Experts of a small language model.
Experts: 64 experts in each of 20 layers, 48 SwiGLU neurons an expert, 2 picks a token, a softmax router, a shared expert of 128 neurons.
Below are experts of layer 7 (counted from 0) of a mixture-of-experts language model. Rows are named router (the router's row for the expert), gate (a neuron's input weights, with its number), up (a neuron's input weights, with its number) and show model dimensions 0-255. Each number is 500 + 50 x the weight over its row's rms, rounded and kept within 0 to 999. Numbers have three digits each.
After each expert's rows: "mostly gets" lists some tokens that are sent to it at least half of the time. This comes from a sample of Wikipedia text that the model never trained on.

# expert 28
router:484489616540491469544522482492492542453485505385478515516520585546459585574519506503450465520491496482594564545554596492462504529550505438430545502515519510463525502572502424458501391500516582515483536461536487450560620374493527455430512505480585387401502538469537505515605477536444516452538479517452543502502516456591452442512478481474523446590391530587512429577495503522520542479495594433469514434505446457514471546554487490446426473473533488462419506428402551480460474399520497485472563438527453506462489473516482469465487540493507470557591503523502507503452551548440493440596540476422471491454480495426441539476557506504373452482459560479430569366478561526638563546466553506494407500522572573469518457559511467399411441505424482564494525539435471470506464475417485
gate0:579493530544577540484412569595530443434532563528462478387543467531438508422540571509513564479495571488461498419490441516513561540471537608437519474510485522516520436551494528433525562532491540516617560465546450568555481491489567541497480465505556525526510474521541416515493470503484540531554589503441536461564466552546508570415609529534460497506465530489493509602500465602541554588463516565440532506439470506509497568530516514468474396420444582412488542391454472545454572532482593390438484454550428513485494442489474494535472549495586520540458488610687516450482523520475601527465524517487445511523508472553531476478399442505466488519590482493473500543425523477518462478495543560511620484491555545528528533568452459506529469480434516472516431442533561510516525411368552
up0:551463428455547506497479491390455473533589512476508560566533500538517445510443474455507442508570502492514525501515491553538498525584486491571550538485497533536468481466526561557546519462556435479499528493573502445557572497535555632489556467463461580506402484518518511572459513473492456485521487406509466597437542562526454503443478478500479563516499444516448415474561434599508463429580512462523467528498656495467503592519514553565430382433514519526608506487453502425545443503538464620590491525510502511564478503530416488492479536560470546429511484390367488648475532411536440539414444473461532454598510410442510442472491435461415561476476416489448481490452411587423519561513485443436505505503446477468488487444432526547534467512571538451531477427517503485427501573492478
mostly gets: "g", "5", "4", "year", " 0", "}"

# expert 26
router:498604575536527492536496473461435524503460488503439475488482603518450552589500512544456459436545555557562514564524530595561534495559488468436527547481526555497512460529485437403501430529502508556475536510512467542552574481388546448410577506459512412460493429473460490447520569559464570443494580439454502444461498484486526500512565552526630519526506482528581464515536445618474526524565557457450556458544444487395467556477541423485345477486474472429476428407507498458482471492502488485514561460499518481471450446549464421521437545489524466619521488531472459515525490530494458500568504408433486483443506425389395497440412545422491563423442515372509605482415552585550520501450512442515434453547598470523444468520567459498412462463484537448477488492410482539525483526486501
gate0:453435501537545451506433541556495502597514462506541517560474477608533472495488666558438450500407453570497496519473524439491505500581416512429467525510453484466563489549530559448504517509448584510443491459530460620472491546452468530464434604478502407533454490471507581522535470577547511521435468464471419470578460504483462487438517492444475477440603545502507500488400616520526474411633452533509503485485542477425519528576480484545501495491555576519499528501488477508492439528520404453542534406595537520487426467478543517515446414408460462573578528493521526520652561582492510521606547442444552538465490439461552547443432431492466521603520551449590536545427483525450541453491487496506464395474484474491548562417543468437493509432439422456505565459509509569473477509500495
up0:450484488504564485473476487535571563604487478550468441552485546599520400472472620465558548582435490516506472498478493481513474451563441510484444496495430509508485467486485565567467456468410534445482524433570490558572528516476494529579456601457459391523475494451496513446576491576507464523500465483474471488570536434479530593473505545499527498463549563527525521533405536529528472466524475561494386622564485527503514580486520495536452534474535578464519545487594486442431478535591417429532559415544554558496409584464555555509490421439464506549481512488494512454645648538535462495518568465451572560451540495448595536460427395547477490557508475510615461563397501541470561511517515548404486427529481504456568498521490475485436505438483495428546540442524599587491496520492488
mostly gets: " 19", " 16", " 13", " 6", " 3", " 15"

# expert 10
router:540540475538544488592528428493498440550446518472491410583528481525441504539470436524436478451515539570566475598580513555438554513575475426526470515459613575471517430560486519521503462566484512592552584482547448465523597554451617421435510390481563461456436539391563514571545523522523541414518544542444515600429445490437519409546485539428577593526495476592496504520469456547518540478568508561463427456532470485460484501525430456460452544458563440507474479388477525501447466451502499544501525492488526510477484526525472421575478508537438509570552510511434497598470536519499497548521609493432464468476395497463531418513545551500441523456473502496445466486532553513644562532407532467502515422543421583482533479466500429493386475455488526551527500522507516429460475561404525
gate0:407511470492563539538538487517572406559505493481437467521540426527568463525489470445506502561527577574565534415552565481474563422447483452519580560558467509530536444558505489507436522478416447494484496456488498478481525511493665609646513470434514501467557542619446461459465498553515561500445477544384570605543495520423466439513518514488493537414546485527463559550499584496475554445450490525609539536513513548495470462600404595533527443433528573568437461459526495516500451443505399463477488484478491524543490511488557398458479432547500503464437459533439506468527505498544455513522556512476553481499400517388546553451432546456497471522612548494495583403499397454579504496485544471531521471550507531517499428499436425580517504493528532494461594534530549439582467464472537
up0:571527438508447574494491473548531539531541523505574506451392575518465640462442483485502519481418449535557507483432445552569467482479512538367568439410478397486508519489539571497541572424495492513512517591458507479530550501555487522510513509551517488571558554529503556596500425531549483539584459502391463525546532524432547449506501552531535501538433573557472552535516443566476515486595511506530507498454531499510529457514601550600506477450515552504514533485517612539515571531490549497349517489440494449472533594550501494383490515488452537537534436459523429404437507464420449492395538520477489559477539521403497418560457461507533492373469557473468545544585430517467512463487599567511517526444487609474497517507531508435622460539392511480467449461577504573500516482497512
mostly gets: " 2014", " 2013", " 2010", " 2008", " 2004", "14"

# expert 44
router:535549521473535401547523426429484508442432503407520474514467537546471498558552423518438463490472563512524555525528531504658519503576492447496602532503556529414532452497523508447574445526445502512515499552612476532546565500453563495468442494478516509474526503468522592521536607529447530496535547541423482555476474441473440406563476545437470542525548461534421459525529479580456522324510544437503502491590442500458503524444524407418485486483525501500517465439390532477479464431532446563490492424494575516489404447556431400481429563589417436519520388424476557558582525589445530485520499518491531506492481473470463511498458492518469473476507457545468501487473640565502548461458502593496411444548526488474532524456476475399506493437401463562421523476441477521449452429460557
gate0:537470540525462523475506451475568498465446439465371509531501479565472416524536489486464618509467511386527537488501560568508489507502434501431485444592526500496505532495454522470449551421509477520480504570430412466411559401419389551522468505421414451476540492456450431530492491479534507473406577625478550469420505502507489502461504474479487541493444466538487545543407420536477490501484485500490532445645511479486444549565534520538446488558545560430454528501463582492574497504550468423489585550406517499524447451468584456514582489448524509458489588509560490569585429487530425493574514476618453510491428516476516549455459535513471590607472385511511533526434581589510509458495510508565465605500460399471443441514484566549574559571489529431504543488510519587475499521473429
up0:477556553619561491502549504475418590538490410472456543483552568562576504535526591515510575512455496456498499507534494510431423535499511547474500446495563487511505497466395436421609519436513548476464564563467498522460440536512491564452489516525456546488522512461518532494504527545455586409429405484585525485519484443473511499573526555510421514475471461535429509549512537455454614537419415532542606531503485587575480447511572486516356498526540443458464621493472491509521623582466485504364489573526500466554534517435561447391516515557423548496484540422514500507561488514517498449588520447480481444503494406416583543519518490518507429497502481503484549535548363560486473583437607505501454464477505547481435511601562486549456514467507511449508506600468523497432484443480462
mostly gets: "|", "=", " Born", ");"

# expert 14
router:536530514567563447456592468453508493514464554426472531509478565499443527559449529562463414468429535516602538542556522491498524476537501475480558503531533607461495447580569464496494364548424548511526493503581471489550581540491543529458511478547516426463479433511524503530602471478441523503424558512458545498408514488501445419608529493504516483476493401582508429494532469585512584533502453524474558443533526507475389528565524429446410479514534458480399400463497585485507439450478518462449595514480426431475494430560463383465465605544475462480499471554451512555480547546394522451562498546475443444451547512536483466469471611451397505440462456467455519495414539528570562567509532523472389490510561489486481460432485500498471492458396491653433464508442476491481505483435458
gate0:515483459480450534468496530597545573535451515510477492525481469537511420490464456510549495500538502498558561467517510491520466519402530444512473431431412455462524499602521576568607509574415651554528513596655465452536484348457419528499501570509482452491565540588474425530383436571487437497559536502439485481415570542517438473509511466512516434476532471485491465552529557501487525485548573554483547469569475542467526524463577461523521490520425462419445538548441575550477497493514546459430445514492512471515510444625459466478503547454470430316553480517489514435489518575503558577440490547551518469486465457464585528465541525507484517460415552512489382505467488470541524565534549455475368482501529558497498395505452462462506463535470454475503421521520487566452552455527448
up0:408532525537551438435484504557536453521571462505471551471480584509493468362532483513589532486492474506438454478498457509548492418456495495484522524590478419524434446500506469590530592458516472563539478500501542470551385522562457430546534487447408493510568489460532431526520456481443459439559535555452544511389443473532607513523463667553410553483548499478475555575497474580497540506585481455456590519502452482480507529585535513542451463542575512489503463477534440538474471456386623540490464485604563546512478455463425529469431489445589485501421519514574509448547488549468492462448488508532492520527510527491446518463530502399608552436525512588607452476451527506421456544469555531569456558489578540566611562496456543607532462504405553525485475486467507487458533543521453
mostly gets: "---|---|---|---|", " |", ";"

# expert 3
router:542566605577544510525515522448554541524509607488549436521517552530435576537479532554455433542473508515579546493518494523566548546586388454448523495559511526405558471639455430452502433542480493559522492443521523507476550500478557492495543439524541508445415532440517485551530484564427517410447550436553463468523466444493453450486445510450594431530541509527472415544473483557401516511461549459484518434577402468459427529442584432500414415515454489449431446490420549501472474462497423534457439489473533432479512508522483458462473572492411421511585433526408465481512552542401408463571562475512451496457513447464473461453533581565424497441534509388479498477408561514508498551526575500477452396563509519460486513433489519413447512504560503543536500579433577465454474452450552
gate0:435428505562562501396473433443563558481536524495455516493538513552400600442486483550429544535556523529522520580509445432518505504501537495495504480545439588516531547505531475518449476409568528464460507512527582508538486443533599428458471626432499475445476557550456506500505522478541528548473473494336467579406457544452515523515499523425487507552539558557510486546564429455420514554432595627489479458478419542420568449484500548557451603535514550568503508539437402419501494447538549419587553444484544562489531514495519605591436474433502529517561442442548475532522527529491465426582485485413574518494430487450464512554542583486529527482595482447445530541567488470511498502519484523425475543554512555387454455468450434529502504534531494567536602544484541463531467478573472
up0:456500444517566522421645463443577492489528566520513552589455436477479519517599457521515525499531523454523415523522426483567478573487486447500483432548466467571502511465553480549536468417575421523483508494520520477461476560484613504537481491489506508435420493583512469439489604478511514386579544539431479521512453482469524503523493480383535587530510536532590554603541547511507534382465552584486464537507402454518473474411481478537422576546499441533465416509402418402496359499462505488579541445434495536510499525499560564511380439476470486504584531546469528533425485499507441507519476474534505427573415472460436466573553516519574584503486472450531495496446467504453424509502489447452473625459463579485469512461434475490481539486522512535524588546521526422493468541576405
mostly gets: " Per", "ger", " that", "_", "^", "er"

# expert 51
router:640539529479513433585543469440438428537435566529535556524454516526479501550548446556457505499469550495562520524538497549533555519613503502530495538487511512415557505547446504455467390604493598588501623470556416472608514512515547451517543402594536477474463485422552498463512475588437528503593524476375441506492428477482454474540578494513591519495458527526539422549532463503532530468573557492560456398581413441435504509499459454416474399449459489459494442488487551482406482485485479472466600445540545424552510496475481413531443491501425449547544417561457523510547522515513511400436465500443544489487447463470481478435453527461435478546508512449513561478466541518544498565455548499448433552547557588480538438467509489446416466400466529545465481607551490476469498536429495
gate0:441513425443473454426540574448554463504515457459496476566479394559432497527457534430438519452450560504516483453537434606509547546549563465453501510487496483403503486493369557517529445453589587544515528522407479453478545502503500441558494481660484451448497465437495482479524572554530506395521550478388513590550461537465484452587456449463548449601484508550565479528497500453433434518561483500523406550501405436450421538531512432386488501543471582464410487521533502499482491516519515473518483590470500478458471448545498493447555417479487423367436433549542450532450469493492495506514514513472424554555528535446513359498431521447453508473483507444564527527470524446553628540539460499576495566552542539529526498432456511394472480520564490461514594535503496505582523522507453
up0:450517528562483540538558438494460507509394490502477568455591527442544517466539484522479511572478379547482628485564532407515602502409450527530483521520507509557543420467620447482481538498482506520512519537565558460564517503437473510490509493396591586590490576455544548533489463373403478550539373554598459438495486479555495532482512509558544549479465499472435425462517504561525499487530511534470594465565594532500533488517465563533589493469574477489457518439478471481516361483461460552497541459427500477602555563574496398540506547449470512570478497435502481525534522461393526503436517474462607529504601548514456518555515515564530512490483490539426496426438537593532531448482610526463496500513471410454559488494507567582514568499578537552530489522599478499481456440492486
mostly gets: " sub", " Canada", " For", " process", " India", "ir"

# expert 38
router:491541535476576528549608390414515455519427573483505399591513573606466463530520506485431481497517578517538516516523554507484592588456460571508624579450505575441558538524487506512501436471492524528507568462522438494545569505442534458473535484560555471449485425441508551520576566523527550461491523511386503448542440401531534511474526515529540512483433591601465499497595406518484501484491546459471493485543437484484452523505577457427570428522572468472440414443456588416505463495481485528476550450469478490482489485555474447511491625562403358517498499489528544538479549522460500441583486416456508478519460526539457435457495599418453485455489543440489476511444464523592548500473569494513480423534594559491468481477491382508474516443474439609489587565481525512475508417476525
gate0:478496510554478338444534506501536468514684366566482470497529520409442536487482538551423485465482464537572518477542473522553506465525400498511450424519487506459510549531481522464533450421439503444542528593544504500480550438494426476491521545504407460605565550501456519597413465560511484500488484494562544483566427483458516486512529464518545510507393477599454482515472504543537438523517514434508523455534489453520454544534519485516450530543557509497574504465433439511512493530538407416526459516496508470449571540433515541430470502576432526528520409435526566448556473380480522472502454515547428631494447488478569529478499491629510477433455527445415535539469443489484477619491555582481447524421593477481445484476512479453577466516510454453541574494500453398402606480542454
up0:445462410508500471466500574471520507510502513446549456493501527431585409578474549493473495545446445461501484539491458495484455542482432441546445553635559478523560528571476519514527482544485584447481392444492452478432463480559390514487488414479475464519495536537623446569471487502503581555479508496539595543573509427473526554518544513522572479440506489626482466489421493564445532444420430518452438486502520589384466436471489491523472564480515403523518509556420510473471360539487485420460600581542573507513520529494583449383515518497480615540462510467455458516552498515462419536478472457554525470548464552486555561439559444595521442485541533536499498447458449445596447526462514606385561511516507491509545466534529439503505530502439448508610491500433476538438494555591505
mostly gets: "st", " most", ")", " Best", " st", " last"